config.yaml
experts_per_token: 4
moe_layers: [0, 1, 2, 3, 4, 5, 6, 7, 8, 9]
vocab_size: 4096
norm: "rmsnorm"
norm_eps: 1e-05
tie_word_embeddings: false
beta2: 0.95
train_tokens: 367700000
max_steps: 5611
dataset: "wikipedia_en"
Below are experts of layer 2 (counted from 0) of a mixture-of-experts language model. Rows are named gate (a neuron's input weights, with its number), up (a neuron's input weights, with its number), down (a neuron's output weights, with its number) and show model dimensions 0-223. Each number is 50 + 15 x the weight over its row's rms, rounded and kept within 0 to 99.
Before each expert's rows: "gets" lists some tokens that make up at least twice as much of what it gets as of all text. This comes from a sample of Wikipedia text that the model never trained on. Tokens count by the router's weight.

# expert 85
gets: " in", "|", " In", " the", "In", " at"
gate0:36 63 47 54 48 55 63 55 35 30 67 31 64 40 47 31 84 10 31 30 51 18 48 65 53 45 25 45 56 48 67 45 44 42 60 79 37 61 57 55 55 57 52 70 54 42 41 55 51 29 62 69 26 52 43 59 53 33 55 46 38 73 39 39 36 26 46 40 55 81 62 56 78 16 39 38 44 48 63 33 36 36 27 58 44 55 65 53 36 30 64 22 55 29 66 39 43 45 36 40 71 55 44 54 47 29 56 72 58 56 24 28 58 42 49 48 40 50 45 56 63 50 41 46 41 23 40 74 65 59 50 68 32 35 54 56 67 53 11 46 28 50 61 62 47 57 63 30 43 42 32 33 47 73 41 48 52 43 68 60 38 50 75 48 75 61 76 67 28 50 27 24 69 49 84 91 59 42 38 58 53 47 54 66 46 60 36 45 51 49 43 54 71 30 53 54 50 26 34 66 73 90 30 70 67 67 45 47 42 68 61 27 57 52 35 78 59 54 61 40 30 58 33 34
up0:52 47 25 79 43 49 61 33 38 58 30 54 64 45 46 45 46 50 58 60 28 24 52 69 63 55 35 52 51 40 72 53 41 61 63 77 35 57 62 61 29 46 52 47 37 39 68 53 63 56 56 54 73 70 68 59 44 54 59 18 40 71 61 42 51 58 47 47 72 43 61 61 46 39 65 39 61 63 44 46 54 34 36 50 39 43 74 51 18 24 38 43 99 43 45 72 31 51 37 33 62 54 61 43 73 53 40 45 48 28 46 29 48 68 68 41 51 30 21 70 60 39 54 73 33 39 72 51 62 48 41 35 41 42 54 67 70 00 55 48 64 38 50 45 36 38 74 58 58 39 25 36 88 55 65 39 60 42 79 44 33 45 29 62 34 47 12 67 27 50 38 34 43 39 57 74 37 52 43 61 49 30 49 39 65 45 62 45 71 64 45 51 44 30 45 78 10 69 35 59 40 69 45 72 39 63 37 57 48 45 36 45 51 65 73 35 44 44 34 39 38 32 34 63
down0:67 59 64 75 40 66 65 80 33 62 40 71 39 44 75 74 34 63 72 44 67 73 78 32 52 49 31 36 48 38 26 30 55 78 50 45 48 24 72 21 34 77 64 49 42 54 44 59 38 76 61 55 69 70 48 52 48 47 46 58 32 75 31 58 16 33 67 48 69 81 47 63 62 47 21 27 41 44 72 40 72 58 51 38 57 42 72 45 61 69 35 88 32 62 47 74 56 42 39 59 71 27 60 35 26 64 57 57 62 25 51 20 54 48 33 30 65 43 36 39 60 70 57 47 67 45 46 45 47 52 64 57 75 46 45 55 41 60 68 52 65 72 60 27 39 44 41 48 53 60 68 54 44 23 45 38 61 48 31 68 54 57 36 51 51 54 46 49 68 39 51 50 93 52 72 46 73 69 46 47 49 57 41 55 62 63 38 63 48 57 80 31 47 65 53 42 49 69 50 12 41 42 38 52 24 52 53 51 55 36 21 41 35 39 47 29 50 63 71 50 52 59 41 58

# expert 20
gets: " of", " on", " at", " from", " the", " in"
gate0:45 30 45 68 36 47 45 40 22 67 39 58 62 37 63 47 60 68 66 59 62 58 64 34 48 40 43 59 63 49 71 48 36 41 43 58 50 38 20 49 61 60 25 34 79 76 39 47 65 70 90 56 76 65 54 27 37 46 41 64 49 34 40 55 60 65 72 48 79 57 40 44 55 58 65 41 74 87 72 58 67 53 51 48 62 63 27 51 42 28 68 26 50 71 25 56 47 64 58 73 56 39 27 31 53 32 61 38 54 67 21 56 41 54 55 54 42 45 46 51 49 16 45 36 81 82 54 59 58 36 28 57 63 31 56 66 31 39 38 42 96 40 39 22 63 52 53 63 51 62 54 49 58 53 66 49 31 55 40 43 18 22 57 69 49 27 60 43 43 45 63 55 42 34 42 47 58 45 32 28 57 64 38 49 75 78 43 41 52 42 37 34 43 50 26 41 54 53 39 34 63 72 64 37 51 41 73 55 44 35 21 48 17 61 41 26 78 55 61 41 63 59 49 63
up0:34 83 85 41 48 53 42 38 56 42 45 53 53 41 52 63 53 18 43 63 68 49 54 64 55 61 42 64 26 43 63 55 29 76 48 50 30 38 62 57 55 37 59 80 52 32 53 57 49 50 46 43 44 17 51 57 49 47 42 42 50 69 43 25 49 44 32 65 41 38 52 51 47 54 32 52 46 44 66 53 22 35 38 51 43 38 36 39 44 42 61 55 40 52 80 66 24 70 19 37 66 36 49 94 36 78 53 64 46 50 65 72 56 48 35 26 78 62 55 32 61 50 59 57 35 13 23 47 48 69 49 47 46 72 52 23 78 65 67 46 37 62 64 77 38 29 64 68 67 47 51 56 42 46 47 74 59 53 67 82 56 79 84 56 39 67 45 48 43 56 55 66 58 55 55 46 64 68 32 52 62 49 51 63 46 05 68 60 54 60 78 57 78 39 58 78 48 32 70 41 44 39 31 68 55 59 15 46 39 26 51 55 36 59 46 64 37 61 58 36 38 43 30 40
down0:58 43 37 45 53 46 38 81 52 61 34 42 70 62 46 28 54 49 68 44 57 52 60 66 47 40 48 57 49 44 56 49 37 31 46 25 47 63 57 59 49 20 49 49 64 85 48 59 29 33 62 35 74 36 69 39 19 14 59 59 54 33 43 14 75 40 47 73 41 59 59 25 50 52 62 53 45 51 81 40 58 43 57 51 35 41 15 56 67 53 45 58 51 67 67 42 53 57 50 72 60 49 56 65 29 33 69 59 83 61 51 72 30 62 49 43 40 46 62 54 49 49 53 26 58 50 42 38 48 29 45 27 53 57 39 57 69 27 57 65 38 61 44 61 43 63 56 67 66 33 55 69 45 59 51 54 54 50 73 48 42 10 34 23 45 43 44 57 31 43 63 45 59 38 47 47 49 37 09 00 21 48 42 46 54 67 77 41 60 57 27 66 24 29 47 58 69 54 57 35 59 57 78 59 57 38 54 66 38 26 42 61 54 43 41 34 24 68 81 75 35 34 51 48

# expert 116
gets: "ow", " over", " on", " /", " up", "f"
gate0:38 32 47 61 71 57 63 76 66 52 25 48 75 60 43 58 44 51 65 33 37 54 29 42 38 55 73 63 57 46 57 66 24 32 44 45 70 80 24 54 48 63 62 42 60 52 53 72 47 25 67 74 50 53 71 47 48 53 66 57 56 61 49 62 32 52 42 04 35 67 67 79 73 44 40 39 36 69 39 53 57 33 37 44 54 54 47 65 52 38 44 25 52 19 33 22 53 53 12 44 50 68 44 52 43 68 41 57 58 36 42 18 60 40 41 42 50 75 36 63 79 80 51 51 71 43 41 59 46 30 30 49 25 42 42 48 33 35 47 51 82 40 40 49 87 66 42 62 50 51 57 37 63 62 51 47 31 30 28 74 35 48 27 36 82 39 60 28 33 58 32 47 49 39 44 25 47 54 25 44 35 34 26 29 49 47 59 52 46 47 54 36 29 46 42 51 56 42 79 65 76 38 53 68 21 48 48 55 45 74 46 33 31 59 45 40 47 67 64 69 59 41 63 31
up0:33 59 46 59 49 56 43 43 50 41 51 62 48 60 31 42 54 37 42 54 50 61 26 78 50 59 55 60 56 31 40 74 41 27 69 69 53 56 23 66 60 43 49 31 60 58 45 44 52 63 29 28 39 67 47 64 33 64 36 42 39 29 25 52 09 45 30 59 54 49 81 49 52 22 37 19 55 61 44 61 55 47 68 41 31 54 57 57 45 42 22 62 57 29 39 65 53 41 22 25 79 61 35 49 63 53 45 32 63 73 30 51 54 50 39 32 37 64 49 70 67 58 66 42 60 45 35 35 57 38 43 51 33 22 28 52 53 54 39 62 61 42 66 59 61 64 30 80 52 69 72 75 53 72 61 69 42 50 34 63 68 50 43 56 52 38 40 56 30 11 53 61 51 58 46 37 22 55 81 40 48 40 49 56 67 52 85 65 54 67 68 50 43 17 29 77 61 73 70 79 53 41 58 88 40 76 48 59 36 52 41 66 34 46 42 36 58 55 66 76 64 69 43 70
down0:34 54 45 53 78 63 36 50 46 38 46 54 61 46 53 66 51 57 56 40 66 41 38 68 53 37 46 44 36 50 31 27 32 62 56 49 64 63 46 76 52 57 58 48 55 44 79 47 50 46 40 63 46 50 56 47 76 52 59 52 31 40 49 67 80 45 46 61 45 51 50 33 40 50 29 51 64 66 80 47 41 56 46 61 47 64 90 37 40 53 28 34 42 59 49 65 35 12 23 38 39 37 26 64 68 46 51 66 46 57 52 63 69 39 47 56 45 67 36 38 70 48 36 76 44 55 55 60 46 48 30 52 51 71 46 70 49 45 48 66 38 38 74 49 53 60 28 57 03 28 50 44 48 54 14 54 10 61 53 62 56 20 57 11 56 25 84 43 30 68 48 47 36 89 30 60 34 52 17 72 63 59 51 41 33 21 49 35 39 41 76 76 52 75 46 56 27 52 50 44 36 49 49 74 56 51 41 60 71 52 23 45 35 51 63 31 43 68 76 64 56 67 64 69